Weights of a small mixture-of-experts language model, trained from scratch on English Wikipedia.
Training: a variant of Adam for the experts, 4564 steps.
Below are experts of layer 9 (counted from 0) of a mixture-of-experts language model. Rows are named router (the router's row for the expert), gate (a neuron's input weights, with its number), up (a neuron's input weights, with its number) and show model dimensions 48-95. Each number is 128 + 32 x the weight over its row's rms, rounded and kept within 0 to 255.
After each expert's rows: "comes after" lists some tokens at least twice as common just before its tokens as in all text; "mostly gets" lists some tokens that are sent to it at least half of the time. This comes from a sample of Wikipedia text that the model never trained on. Tokens count by the router's weight.

# expert 42
router [129 118 165 101 127 121 156  35 107 172 118 121 134 113 176 191 191 138  77 154 172 127 112 124 131 121  86 119 156 153 107 110  91 125 133 109 152 105  99  51 185 177 150 196 101 153 114 105]
gate0 [158 123 146 149 153 114 149 146 173  84 129 139 138 138 112 106 173 133 103 137 128 122 123 133 144  87 141 100  77 218 154 100 108 143 143 147 113 142 155 114 184 163 113 163 164  46 115 124]
up0 [146 161 121 129 101 117  90 117  75 158 107  93 103 139 151 157 144  91 118 174 135  93  97 111 143 114 163 169  75 133 155  88 120 147 150 121 158 114  96  80  77  98  22 116 100 207  78 102]
gate1 [125 124 121 108  89 110  48 121 123 187  84 142 162 118 125 134 108 118  99 143 149 223  91 146 108 103 126 137 165  98 141 138  89 157 140 154 140 126 135  84 218 163 113 147  66  78 103 146]
up1 [134  99 118 138 126 179 146 162 128 155 103 148 182  69 119 174  88 111 132 134 173  97 181  65 177 180 130 133 134 174  84 154 149  95 109 118 136  80 113 102  64  83 127 119 143 173 178  94]
gate2 [180 167 122  95 151 101 153  99 150 139 146 123  92 138 148 153 170  91 142 144 160  46 109 125 157 121 114 140 124 120 139 152  55 101 111 129  99 147 131 154 138 109 135 167 120 168 133 128]
up2 [ 99 123 133 145 127  93 149 135 121 115 111  62 164  90  48 160 106 138  65 128 102 197 102 151 120 171 150 125 120 106 130  92 136 158 117 127 170 179 182 117 141 112 160  88 182  97 112 134]
gate3 [ 88 127 148 129 152  97  94 168 119 166 177 107  33 160  96 186  92 121 143 106 144  69 111 192 153 129 154 132 139  99 152 146 121  70 117 113 130 119 113 116 122 136 126 111 200 205 131 185]
up3 [113 178 170  70 110 129 117 125 150  90 118 125 121 123  97  74 100 143  85 140 130 115 109 103 120 103 121 129 119 120 147  99  96 105 139 149 101  82 167 189 128 139 138 138 143  86 135  49]
comes after: "\n", ")", "3", "4", "5", "6"
mostly gets: " include", " multip", " both", " using", " via", "|"

# expert 34
router [ 93 154 189 119 139 143 113 138 114 125 105 137 163 107 174 187 191  96  81 155 152 122 122 136 165  63  76 119 125 148 163 170  85  63 125  94 153 112 101  86 191 157 176 115 138  92 132 145]
gate0 [105 157 189 133 141  82  48  84 115 163 104 151 183 128 138 125 147 113 105 105 112  46  73 113 105  86  90 150 120 149  69 128 124 106 146 128 177 105 187  85 160 153 101 116 173 171 139 104]
up0 [ 96 162  67  93 134 163 192 164 121 161 163  67  97 114  77 165 130 126 153 205 187 119 154 116  95 175 114  88 126 107 167 112 141 173 142 139 104 143  43 157  77 105 113 130 138  83 122 147]
gate1 [115  78 132 113 188 140 160 104 123 128 151 134 135 134 195 165 152 166 136 189  67 150  81 162 162 146 149  97 151 161 190 123  97 139 128 147 120 160 123 188 143 157 118 114 158 173 103 125]
up1 [ 90 121 120 178 128 134  86 132 180 125 116 133 161 108 163 121 148 117 141 139 142 118  98  81 119 116  99 119 118  30 167  96 142 126 108 148 116 144 109 118 102 169 156 144 105  81 104 198]
gate2 [ 95  82 167 125 138 106 127 111 148 128 125 121 166 143 137 158 171 113 165  95 124 150 162 108  83  87 100  80 116 184  82 111 125 177 149 167 153 111 127 118 118  85  93 156 190 157  81 134]
up2 [119 153 142 110 142 140 143  87 102  75 158  96  70 161  93  83  99 109  97 132 125  79 102  80 170 106 159 158 122 111 126 166 122  50  79  54 122 103  88 156 145 120 155  76  80 114 155 132]
gate3 [100 142 142 122 157 111 146 154  83 109 152 120 153 144  99 162 151 128 104 147  90  93 153 195 121 105  90 122  91 107  85 107  92 161 156 101  92 111 162 111 144 144 208 120 153 122 157 131]
up3 [165  89 115  91 155 219 131 165 153  99 113 128 137 127 168 101 164 121 148 143 100 117 117  87 195 145 116 112 162 122 149 133 121 113  89 125 103 124  96 186 101  88  70  85 122 143 120 186]
comes after: "1", " ", "2", "0", "9", "3"
mostly gets: " two", " three", " several", " four", " five", " six"

# expert 43
router [ 73 169 172  71  57  97 126 107  90 102 101 103 127 110 147 118 152  91 183 116 147 150  92 156 147  96  80 127 112 162 162 129  86 130 127 114 156 107  88  85 150 107 164 108 128 111 104 152]
gate0 [129 186 101 130 110 118 168 109 114 170 163 184  80 123  84 148 106  81 113  82 187 108 135 113 136  66 153 143 158 120 154  91 132 164 104 182 125 133 119 136 173 130 169 118 114  55 163 136]
up0 [ 78 203 143 134 161 181 111 118  64 137 175 110 114 180 142 137  46 112 127 106 182 130 129  55 125 114 153 111 103 101 120 144  95 126 129 162 130 151  64 155 123 150 152 102 105 121 197 127]
gate1 [159 161 199  55 114  99 130 161 102  91  83 148 133 148 120 161 163 144 109  85 198 114 115  84 100 154 126 134 106 180 128 116 151 136  89 129 147 146  77 154 187 137 144 175  96 100 146 153]
up1 [152 144  75 172 138 126 148 171 126 158 168 110  61  94 165  99 124 111 169 128 117  72 168 123 139 117 109 111 168 154 140 156 137 107 177 116 111 129  91  55  95  99 141 117 122 157 106 104]
gate2 [125 144 147 148  85 133 169 113  74 186  95 157 113 118 116 125 119 159 132  76 123 172  43 118 150  87 147 155  70 145  90  66 154 162 123 129 134 193 125 193 115 137 168 158 128 151  99 142]
up2 [123  94 138 117 128 118 122 154  83  64 120 161  98 130 179 109 167  70 172 113 104  69 135  85 134 139 154 156 133 112 133  44 101 121  77 141 125 127 156  97 177 122 157 174 119 116 114 221]
gate3 [146 178 138  77  91 163 172  98  97  76  99  93 104  96 196 106 150 163  94 102 146 175 124 179  97 167 105 115 117 110 122 120 157 166 116 143 172 129  93 127 107 144  88 220 130 124 149 131]
up3 [125 149 154  98 181 117 202 170  87 112 114 105  71 148 151 135 128 157 130  99 108 135 112 136 149 151 129 167 126 141 126 128 103 131 152 146 110 135 139 100 174 114 148 112 102 115 163 197]
comes after: " of", "'", " in", " as", " for", " on"
mostly gets: " the", " The", "The", " their", " his", " her"

# expert 44
router [ 62 137 129  86 121 113 116 126 124 195 128 101 145 136 149 162 155 143 166 156 182 127 115 141 156 132  85 105 158 148 140 137 124 138 170 100 163 135  99  87 149 183 149 132 114 124 118 149]
gate0 [152 116 136  45 117 216 113 135 125 141 134 118 160 119 141 128 126 121 129 184 112 120  77 111 155 129  66 159 106 144  91 109 129 105 118 104 113 126  82  88  87 118 118  70 180 113 175 140]
up0 [136 112 132 120 151 120 157 108 107 113  87 112 134 153 118  82  91 131 138 109 154  91  89   0 111 137 145 118 181 112 126 134 152 113  96 152 117 167 132 119 138 119 172 179 120 173 109  51]
gate1 [121 179 155 183 143 126  37 151 107  82 105 126 166 159 151 146 141 155 161 105 140 128 116 134 161 117 183  75 141 134  77 117 160 166 167 139  80 171 145 137  85 170 118 118  88 118  69 127]
up1 [120 136 135 113 184 135 111 135 132  96 112 161  84 176 116 120 124 156 110 140 173 106 109  26  79  89 153 134 137 126 204 166 124 135 143 107 116  95 131 145  96 170 158 137 137 141 116 132]
gate2 [109 143 139 127 142 148 109  84 100 110 116 173  94 117 201  98 177 107  94  78 145 122 142 115  73 131 102 107 162 135 188 131 152 119 207 164 110  80 143 132 168 156 195 119  85 146 169 153]
up2 [120 122 108 145 133 156 157 135  57 106 169 135 155  67 130 125  93 133 116 167 123 212  62  91 143 127 157 150 189 110 129 107 180 108 165 155 166 149 117 149 145 174 178 125 120 180  98 140]
gate3 [131 159 148  84 142 145 163 114 161 167 173 114  74 112 128  97 117  82 126 139 139 168 144 123 122  91 138 157 125 133 152  34  73 138  64 151 106 171  55 102 170 179 165 137 101 176 100 131]
up3 [128 116 172 177 103 169 131 140 140 106 159 148 169 151 194 112 120 111 166 141 129 139 158 126  55  91 109 134 122 161 151 128 122 126 130 198 164 127 133 114 162 109 132  47 160 184  86 103]
comes after: "\n", ")", "3", "4", "5", "6"
mostly gets: "=", ":", ");", " |", " —;", "):"

# expert 30
router [127 133 167 110  79 123 118 114 118 149 135 107 194 156 180 151 154  98 142 144 162  94 150 111 116  63 101  98 107 168 122 129  45  95 121 133 141 161 171  87 173 194 132 118 135 145 130 120]
gate12 [ 84 166 118 176  88 148  71 138 137  93 120 121 119 139 151 156 115 138 107  82 143 219  66 109  52 132  43 150 152 105 193 123 139 154 108 112 146 107 144 129 141 119 155 144 153 140 143 109]
up12 [113 155 145 122 148 166 167 112 122 119 110 142 140  77  71  86 111 125 130 184 119 143 185 104 147  96 152  89  94 172 100 205 165 170  77 163 124  93 117 152  33 114  76 111 136 127  95 123]
gate13 [ 86 133  95  95  99 135 138 145 154 130 183 158  92 154 148 169 124 151 130 200 130 113 141 151 185 157 129  57  87 124 149 137  86 174 125  79 122  94 103 159 129  87 191 125 114 179  92 111]
up13 [165  74 162 109 120 113 120  99 116  95 119 179 130 125 178  61 103 100  80 120 101 138  83 104 158  63 160 149 145 113 159 130 154  96 125 118  86 143 106 106  93 136 122 104 111 122 167 123]
gate14 [205  82 154  61 123 135 125  85 167 105 168 135  67 106 105 138 132 105 105 126 107 109 107 121  64 111 154 135 137 126 112 164 108 128  99 128  96 160 149 119  80 144 104 128 168  86 127 103]
up14 [116 180 162 140 158 104 109 148  81  58 141  80 155 145  79  61 108 159 152 158 139 102 167 125 118 150 107 153 183 145 101 156 114 163 166 145 107 145 132 170 141 144  87 110  93 179 132 113]
gate15 [131 182 184 147  89  95 215  84 123 156  79 137 135 165 148 142 146 150 123 159 192 100 175 133  91 175 124  93 118 139  92 140  63 117  83 118 141 159 113 152  91  95 126 108 103 155 143 129]
up15 [ 77 177  58 104 142 153 102  93 121 135 117 145 169  79 157 135 166 103  90 119 119 154 140 175  90 145  51 189 125 165 100 139 129 138  86 121  93 158 165 107 127 126 113 102 144  96 145 109]
comes after: " |", " ", "0", "9", "1", "|"
mostly gets: " −", "_{", " resp", " +", " ", " poss"

# expert 33
router [ 73 154 162  96 142 101 132  91 124 188 149  94 142 116 136 143 169 129 138 159 186 122 122 110 147 116 114 117 171 156 126 136  71 135 153  66 146 109  97  60 134 148 131 146 128 147 117 136]
gate0 [144 161 148  58 145 135 136 158  83  99  91  91 128 140 198 152 121  85 113 139 130 137 157  77 141 152 111 127  83 142  77  83 165 138 157 116 119 111 156  97  95 168 139 159  54 119 116 151]
up0 [120 125 130 163 147  86 129 138  84 127 124  92 136 156 156 160 185  87 152 151 107  73 210  86 133 120 116 125  77 138 137  57 140 125 138  97  93 106 127  95 110 111 171 172 127 135  53 157]
gate1 [ 81 120 110 164 150 127 104 151  75 135 142 102  99 107  81  83  70 181 137 214 101 197 132  94 142 103 129  97 103 124  96 157 128  83 132 129 155  90 149 131 145 141 136  45  99  70 206 138]
up1 [ 99 119 146 156  96 103 107 146 169 110 111 158 153 154 152 107  63  88 120  59 170 162 120  45 157 148 150 105 146 120 132 109  51 138 160 117  68 128 140  97 107 101 195 128 178 147 176 150]
gate2 [122 119 137  65 109  94 139 149 132 147 153 134 123 143 102 130 176  98 174 130 175  96 105  86 149 143 128 143 116 214 135 172 121  78 175 124 157 184 161 155 147  95 132 155 139 105  80  97]
up2 [165 163 114  84 131 125 124 151 107 171 162 117 120 131 132 127 155 129 138 220 145 146 126 128 169 185 130 143 158 140  92  98 151  98 118 149 124 172 190 165 110 132 126 138  78 126  77 133]
gate3 [173 173 138 164 128 118 118 139 164 125 114 129 138  94 131 110 152  88 116 158 150 131 134 147 103 117 120  89  73 152  75 117 156 115 143 111 176 186 169 147 153 129 133  75 125 171  88 166]
up3 [100 137 108 145  95 193 151 131  95 138 149 111  83 132 190 220 161 158 159 139 105 155  93 164  78 190 136 158 159 137  90 153  93 115 165 108  90  99 159 159 121 139 148  93 166 120  84 136]
comes after: "\n", ")", "\"", "a", "i", "ers"
mostly gets: "),", ");", "\",", "',", ".,", "\"."

# expert 55
router [ 79 149 155 126 119 120 157 117 136 130  86 170 122  98 149 189 138 121 144 136 161 155  87 156 157 124  96  77 191 164 142 158 110 141 124 126 128 110 127  71 177 182 150 142 113 116 133 101]
gate0 [ 62 111 103 105 166 147  92 105  64 155 114 104 116 124 136 170 149  96  52 124 154 118  87 146  89  93  97 169 122 114 150 155  97 141 141 128 142 130 104 112 199 192  88 115 118  79 142 132]
up0 [157 168 141 137 131 133 162 116 165 112 201 128 151  94  93 137 147 135 159 130 102  97 121  98 204 177 147 111 110 106 112  77 106 148  77 150 155 104 163 101 127 126 112 103 141 184  86 166]
gate1 [ 59 149 171  98 153 215 156 146 127 112  76 131 141 160 130 137 188 170  88 126 164 175  90 134 137 126 179 132 181  82 124 181 134 120 174  93 123 154  72 131 103 138 144 150 116 170 141 169]
up1 [112 176 142  89 196 120 158  80 131 149 123 121 109  92 166 197 175 137 109  98 131  99 155 158 142 146 151 147 100 124  76  71 104 121 173  93 142 160  72 118 106 110  48 157 111 142 131 181]
gate2 [199 145 163 119 192 113 150  79 106 129 140 103 124 104 160 162 124 132 220 164 129 109 165 161 150 134 102  51 101 138  86 117 122 108 126 180  98  94 161  72 174 142 113 163  71 111 159 116]
up2 [134  97 134  56 136  75 120 142  92  60 148 118 109 113 181  91 140 109 157 153 102 113 154 112 115  99 116 131 141  39 155 177 153 131 128 111 169  82 170 158 178  78 177 153 130  91 124 112]
gate3 [ 84  92 116 118  72 148 105 120  26 156 162 158  98 144  73 153 158 144  86  92 122 115 109 129 107 152 112 149 167 112 152 157 109  85 176 149 132 129  86 102 163 134 110  99 147 190 118 124]
up3 [113 121 165 140 108 156  66 146 138 145 101 147  71 143  89 117 145 172 131 152  99 149  71 165 146 138 109 129 147 159 174 141 167  83 179 146 125 111 101 111 133 126 134  86  88 154 102 166]
comes after: "0", "2", "3", ")", " —", "5"
mostly gets: " ent", " end", " com", " fin", " adv", " lead"

# expert 58
router [102 191 155 144  71 112 135 138  92 114  95 121 144 116 167 181 150 128 139 116 186 109 138 123 114  94  90  76  89 150 117 173  78  44 146  99 163 109 120  99 148 173 157 135 122  78 131 142]
gate12 [ 98  98 154 142 155 130  89  82 139  94 182  87 133 123 170 137 134 137 114 151 118 111  82 137 107 146 136  78 177 127 128 147 162 162  84 144 116 210 149 141 143 129 111  65  94 163 106  43]
up12 [133 214 108 186 121 154  71 172 135  71 135 145 122 111  95 170 142 190 122 116 115  93 146 117 115 163 161 139 125 117 114 203 139  78 163 105 169 159 172 143 124 118 154 156 128 117 155 100]
gate13 [119 189 133 117 184 130 138 156 154 136 159  92  86 158  84 161 137 162 148 160 166 118 102 136  69 161 125 137 130 146 166 149  99 124 156 166 160 146  91  99 175 121  84  83 171  88  71 186]
up13 [202 135 102 118 135 169 147 194 114 123 146 169 176 130 156  80 105 160 165 152 132 146 101 148 104 128 103 161 147  94 110 150 158 136 147 123 155 171 107 104 177 118 113  65 178 144 126 123]
gate14 [111 126 146 145  81  48 149 152 121 149 114  70 125 189 142 187  78 143 109 113 102 121 135 135 120  75  60 154 156 131 109 114 144 130 165 114 109  97  92 123 104  75  95 102 100  90 168 145]
up14 [108 106 121 107 122 151 135 165 201 144  82 167 125  85 166  96 106 120 127 148 103 132  53 107  88 158 115  86 160  93  96 173  82 148 142 177 121 122 140  81 139 162  98 105  86 124 143 136]
gate15 [110 130 164 146 173 176 149 124 112 109 167  89  92 149 136 134 131 112 112 144 155 145 158 153 160 145  77 158 150 223 103 135 102 155  66 143 116 116 122  90 151 153  74 150 127 111 141  97]
up15 [144  64 155 137 118 144  78  93 145 162 127 194  99 130  79 102  63 161 134 106 160 195 158  89 111 131  88  95 101 109 134 138 101 126 149 138  89 105 124 152 180 147 159 120 170 132 125 131]
comes after: " ", "1", "2", " (", "–", "9"
mostly gets: "1", "2", "9", "0", "3", " eight"

# expert 52
router [108  87 150 133  91 111 132 107  82 121  75  73 100 118 146 156 145  84 184 155 173 126 128 163 139 123 127  88 156 155 125  96 116  93 122 126 128 125 154  83 157 207 181 150  74 141 108 111]
gate0 [117 185 136 156 171  78 140  87 148 111  88 104 117 127  80 123 178 152 144 111 109 105  95  75 159 131 101 128 144 152 151 118 147 142  97 123 113 149  77 174 107 152 172 160  89 128 169 118]
up0 [159 176 113 182 157 114 120  71 102 126  89 136 131  93 114 154 111 130 189 162 113  98 130 139 148 139  82 123 195 174  95 152 162 164 103 128 141 145  97 152 107 165 147 138  62 170 156 102]
gate1 [ 77 144  98  82 205 132 142 128  82  91 141  59  95 141  80 164 152 146 181 172 135 188 145 119 121 139 102 126 129 113  92  94 138 129  96 134 117 121 158 147 135 124  87 152 102 138  94 150]
up1 [ 81 105 155 141 187 152 164 141  90  88 110 139 141 155 143 116  72 142  84 114 123 104  60 119 192  96 119 109 160 164 143 126 127 130  90 132 132 110 106 104 158  74 146 180 146 144 185 186]
gate2 [142 171 142 127 140 125  50 139  98  61 166  83 159 109 136  94 137  71 137 139 172 160 125 203 132 122 120 118 179 133 129 128 136 167 126 128 138 190 110 161 152 128 183 160 115 122 170 101]
up2 [ 65 108  98 139  97  96 125 142 124 176  21 126 105 175 147 121 100 147 148 173  87 134 178 110 129 139  96 105 132 129 151 129 153 143 163 116 148 142 122 143  76 149 132 164 109 137  73 144]
gate3 [129 156 111 164 124 140 123 168 178 151 141 159 116 153  90 150 130 157 155 116 115 156 106 185  95 114 119 149 189 144 139 161 194 151  68 168 130 154 156 203 154 114 203 167 180 118 171 114]
up3 [167 122 146 149  51  86 162 108  94 141 145 115 114 185 103 141 171  93  93 124  91 108 153 188  90 105 112 135 122 126 102 186 137  67 107 121 133 136 156 139 172  95 110 166 120 193 174 135]
comes after: " |", "\n", ".", ")", "==", " =="
mostly gets: " art", "\n", " Film", " published", " character", " organ"

# expert 17
router [107 129 121 134  93 131 127 178  94 137 101 101 145 100 159 157 141 107 136 116 153 137 169 135 151 113  89  65  98 102 163 153  49  96 135 140 169 125 136  77 152 208 188 128 109 150 102 136]
gate7 [ 95 140 139 171 105  84  97 131  98  96  76 114  93  89 149 136 128 144  98 113 115 147 118  84 161 129 151 107 143  76 161  96 135  96 146 142 208 111 157 128 119 132 147 129 178 135 155 103]
up7 [139 102 113 142 120 171  81  77 148 187 155 108 105 136 123 100 127 140  98  92 147  81 101  80 113 104 131 133 164 129 112 140 101 158 110  45 172 161 125 137 162  83 140 113 156 119 159 164]
gate8 [142 159 100  65 132 115 141 163 144 117 121 137 111 197 163 110 198  77 138 161 179 210 113 134 135 147 127  95 136 131 151  90 133 222 149 134  97 155 142 131 147 115 106 182 121 129 127  53]
up8 [127 170 140  77 195 119 183 163 132 101 178 163 154  67 103  91 178 114 155 115 131 112 176 125 133 146 116 133 121 126  62 153 131 158 107 161 153 136 136 101 182 170  74 120 149 144  47 155]
gate9 [149  99  98 123 152 145 133 102 105 146 142 134 134 130 173 127 120 143 185  73 116 140 118 101 167  84 103 200  97 170 160 112 186  73 147 122 174 156 113 140 162 165 123 121  88 160 169 161]
up9 [125 162 183  78 129 116 134 124 145 106 111 155 203 140 107  72 154 146 132 143 154 142 183 117 115 125  76  62 128 121 116 139 133 169 116 180 148 100 116 134 121 108 116  91 168 150 162  63]
gate10 [118 141 134 164 121 122 102 133 118 112 129 143  61 162 157  96 104 128  68 146 135 145 108 145  67 129 108  77 169 148 172 184 137  80 140 143 155 185 175 130 182 145  75 131  65 123 121  95]
up10 [101  99 184 101  95 168 128  65 176 149 117 176 132 111 158 171 124 100 139 152 150  62 194  86 128 155 143 122 164 143  98 134 134 155 135  93 193 159 171 155 101 109 120  88 148 170 138 149]
comes after: " ", " |", "|", "2", ";", "–"
mostly gets: " ", " —", "–", " —;", "2", "1"

# expert 16
router [104 193 157 111 108 141  89  81  64 102 136 172 160  92 197 127 160 109 127 133 152 131 181  68 114  86 101  84 163 163 125 152  88 108 106 126 125 124 108  66 152 171 134  96 129 209  91 151]
gate0 [ 94  71 151 143 124 112 135 155 134  92  97 122 109 101 126 132 151 102 169 151 180 135 110 117 128  66 137 114 159 119 147  70 132 120 146 199 115 112 155 195  68  88 151 186  87 115 109 128]
up0 [ 69 127 179 102 139 170 114  92 133  96 136 166 129 187 105 126  93 131  47 129 136 182 120 141 158  83 173 131  94 114  87 146 168 173 117 116 111 120 166 117 126 143 118 180  99  90 116  87]
gate1 [125 129 138 106 136 190 173 132 144 108 171 122 125 202 134 120 162 136 111 179  78  80 161 131 107 132 212 117 117 147 186 169 156 113  97 185 161 154 138 129 110  76  70  80 135 169 144 186]
up1 [115  81  88 131 137 142 103 166 121 113 124 139 116 177 129  81 164 145 126 169 127  90 146  82 128  92 152 150 161  68 161 175 103  81 106 203 138 109 144 124 134  86 112 143 133 184 159 143]
gate2 [108 121 148 153  93 208 112 117 112 174 111 167 123 106 142 129 125 136 143 135 154  33 109 114  93 113  91 137 146 107 157 144  59  84 149 154 154  81 138 129  77 129 135  72 171 181 159 162]
up2 [ 97 151 132 150 148 145 107  76  95  74 166 154 158 155 138  88 116 115 103 117 113  86 149 142 123 150 124 108 126 117 190 131 184 113  68 109 164 124  83 116 106 105 182   0 182 120 165 117]
gate3 [ 85 108 165 124 192 148 182 159 107 138 202 111 118 173 172 140 119 191 104 135 113 132  42 118  89 134 138 117 141  98 116 137 144 129 111 156  97 101 103  95 158 122  78  94 135 212  97 102]
up3 [122  96 132 122 140 138 136 165 134 119 161 128 166 108 101 200 194 116 132 154 105 121 149 171 143 130 137 147 152 107 125 142 108  87 136  69  98  69  87 173 105 128  82 140 145 133 120 158]
comes after: "\n", "2", "|", " (", "^{", " com"
mostly gets: " sp", " per", " br", " comm", " cons", " Gr"

# expert 61
router [ 87 129 181 154  92  87 129 132 153 158  97 121 126 103 159 185 124 114 143 170 157  96 124 159 103  84  86 131 126 168 146 143 111  64 151 129 150 127  75  79 183 185 134 112  79 130 112 136]
gate0 [104  91  89 107  82 123 119 114 169 151 117 116 147 152 222 134 109 125 144 125 134 146 100  91  59 122 177 144 123 192  69  86 113 179 148 151 113 171 111 155 156 135 131  86 118 153  94  61]
up0 [132  96 158 115 153 145  86  87 111 121 189 139 162 140 196 117 198 110 137 138 161 125  98 102 159 126 113 128 121 183 125 109 127 196 182 184 144  88  49  79 146 102  97 106 163 132  79 129]
gate1 [141  91 152 154 106 123 172  75 127 145 138 161 164 201 146 126 152 124 117  82  98 112 153 182 111 165 114 114 170 224 106 117 146 104 169 165 142 154  99 184 113 136 132 203 122 130 145 142]
up1 [146 134 129 121 106  61 148 178 116 130  83 126 120 136  61 150  99 118 151 108 127 121 111 106 110 127 162 123 106 136 154 154 111 162 113 131 157 172 133 126 144 204 137 149 115 148 120 158]
gate2 [153 140  80 113 119 124 168 139 132 158  98 138  89 121  78 103 182 143 164 131 104 188  81 169 107 131 146 100  98 116 144 117 100 139 117  98  99 163 150 118 140 142 173 174 110 131 118  64]
up2 [179 131 137  83 125 190 162 120 117  89 130  60 232 106 131 177 107 101 125 103 127 162 109  73 153  61  97 150 171 191 135  78 149 190 125 155 109 114 123 135  92 158 165 154 111 127 157 138]
gate3 [119  98 140 154  87 113 132  85 120 183 129 139 152 109 186  92  66  90 102 160 146 188 101 142  46  87 107 148 112  99 143 163  92 119 192 142  83  92 150 128 112 165 115 151  71 140 139 143]
up3 [100 190 162 123 162 108 176 124  82 141 126  97 135  95 125 184  84 112  65 138 112 106 128 153 105 150  62 114 184 120 153 119 156 130 143 107 168 101  86 133  87 155 105  71  87  78 147  68]
comes after: "1", "0", "2", "9", "–", "8"
mostly gets: " —;", " Award", "present", " album", " Championships", " medal"

# expert 9
router [112 178 174  85 115  59 118 140 101 129 141 131 140 136 138 135 199 103 152  92 181 165 111 126 157 108  70 114 154 178 132  90  93 142 123 110 102  78  79  99 164 113 151 117 100 189 167 128]
gate0 [ 94 115 105 140 120 164  81 151 110 186  73 114 150 165 170 126  90 118 182 195 124 185 126  83  87  96  94 136 150 118 138 110 132  55 139 159 136 121 142 142 132 104 174 154 139 156 100 108]
up0 [119 101 205 119 155  64 121 141 161 152 149 121 137 124 130 197  81 131 107  77 149 128 149 121 129 184 168 109  89 172 130 153 151 162 125 142 149 125 136 152  84 151 109 111  88 113  87  96]
gate1 [111 167 142 193 112 151  89 140 179 123  83 211 118 154  87 101 119 122 152 107 191 150 128 147  59 114 113 161 112 106 174 147 110  83  90 124 113 137 155 107 146 128 187 129 152 131 150 164]
up1 [107  82 166 129  95 135 131  75 131 178 139 127  89 138 154 115 160 102 114  70 101 100 110 134 112 105 204 110 113  97 180 172 107 159 132 158 188 142 109 185 139 109  63 132  92 135 138 122]
gate2 [133 182 181 124 143 119 149 147  98 194 128  99 123  50 122 130  70 116 171 115 185 130 142  94 126 140  81 110  53 138 134 151  85 171 153 120 106  90  88 113 135 118 125 154 164 132 150 122]
up2 [151 111 167  98 171 136  89 130 202 110 123  93 170 165 148 129 134 123 175 156 123  96 158 140 120  81  93 145  73 189 123 143 143 121 115 137 149 157 145 123 150 146 146  84 136 111 141 163]
gate3 [169 139 130 130 106 124 182 157 146 139 152 147 219 183 124 136 124 170 158 100 182 151 166 135 161 130  93 119 138 195 156 165 100 104 206 119 169 137  73 142 115  96 188 124 106 160 130 117]
up3 [137 186 162 139 133 116  90 129 200 209 154 154 129 172 126 142 132 136 150  92 167 109 129 158 131  91  77 128 123 156  74 152 106 167 159 104 177 134 136 154 110 121 147 125 124 155 149 111]
comes after: ",", ".", " and", " that", " which", " he"
mostly gets: " has", " he", " it", " and", " been", " have"

# expert 5
router [ 92 145 172 137  97 104 107 156 161 128 137 104 112 124 131 138 176  54 138 135 153 105  78 135 190 105 125 103 119 143 205 100 131 122 114 140 207 114 130  43 171 125 172 115 106 125  74  79]
gate0 [133  55 140 104 144 103 153 179 130 135  71 134 183 107 160 119 143 138 124 143 158  81 123 139 147  78 143 126 135 110 146 195 119 183  87 122 107 134  99  99 164 103 116 113 131 131  73 134]
up0 [103 169 144 115 127 186 128  72 121 128 105  93 143 140  85  58 148  90  55  28 131 159 145 115 133 184 123 134  87 119 102 102 133 132 173  77 147  73 139 130 100 139 179 177 166  93 122 122]
gate1 [114  90 127 153 162 153  90 119 148 193 133  93 140 204  94 136 134  91 169 115 145 125 105 165 120 125 120 108 152 171 164  94 153 118 145  87 122 118 156 140 149 162  90 127 162 145 131 112]
up1 [ 93  95 126 101 160 179 192 165 124 155 107 112 140 170 172 114 114  54 153 118 183  91 126 171 141  93 134 170 119 120 184 114 133 110 150 103 180  91 135 143  91 111  84 182 132 117  83  96]
gate2 [ 60  82 174 133 149  75 117 111 140  96 123 166 109 166 180 137 169 112 129 145 145 119 112 151 156 181 137  97 147 122 101 120  56 107 104 163 126  89  31 127 190 120 148 155 150 170 144 152]
up2 [122  89 108  94 131  89  85 102 116 119  85 112 114 135 158 163 143 157 121 149 153 145 158 132 124 119 187 194  89 101 135 193  81  79 160 151  67 140 125 176 157  94 154 109 187 123 141 171]
gate3 [ 40 163 104  91 131 135 211 146 118 107 132 119 118 107 125  89 145 151  81  72 129 122 188  81 177 122 123  89 174 109 107 139 180 158 117 198 154 151 141  83  94 136 157 151  72 128 127 107]
up3 [ 92 161  96 140 102 104 148 150 105 158 112  88 123  73  94 150 154 155 143 107 124  96  62 141 127 123 105 181  88 128  94 132 115 125 107 139  84 137 134  93 205 182 112 112 145 111 117 118]
comes after: " of", " in", " to", " the", " and", " is"
mostly gets: " A", " O", " this", " United", " e", " a"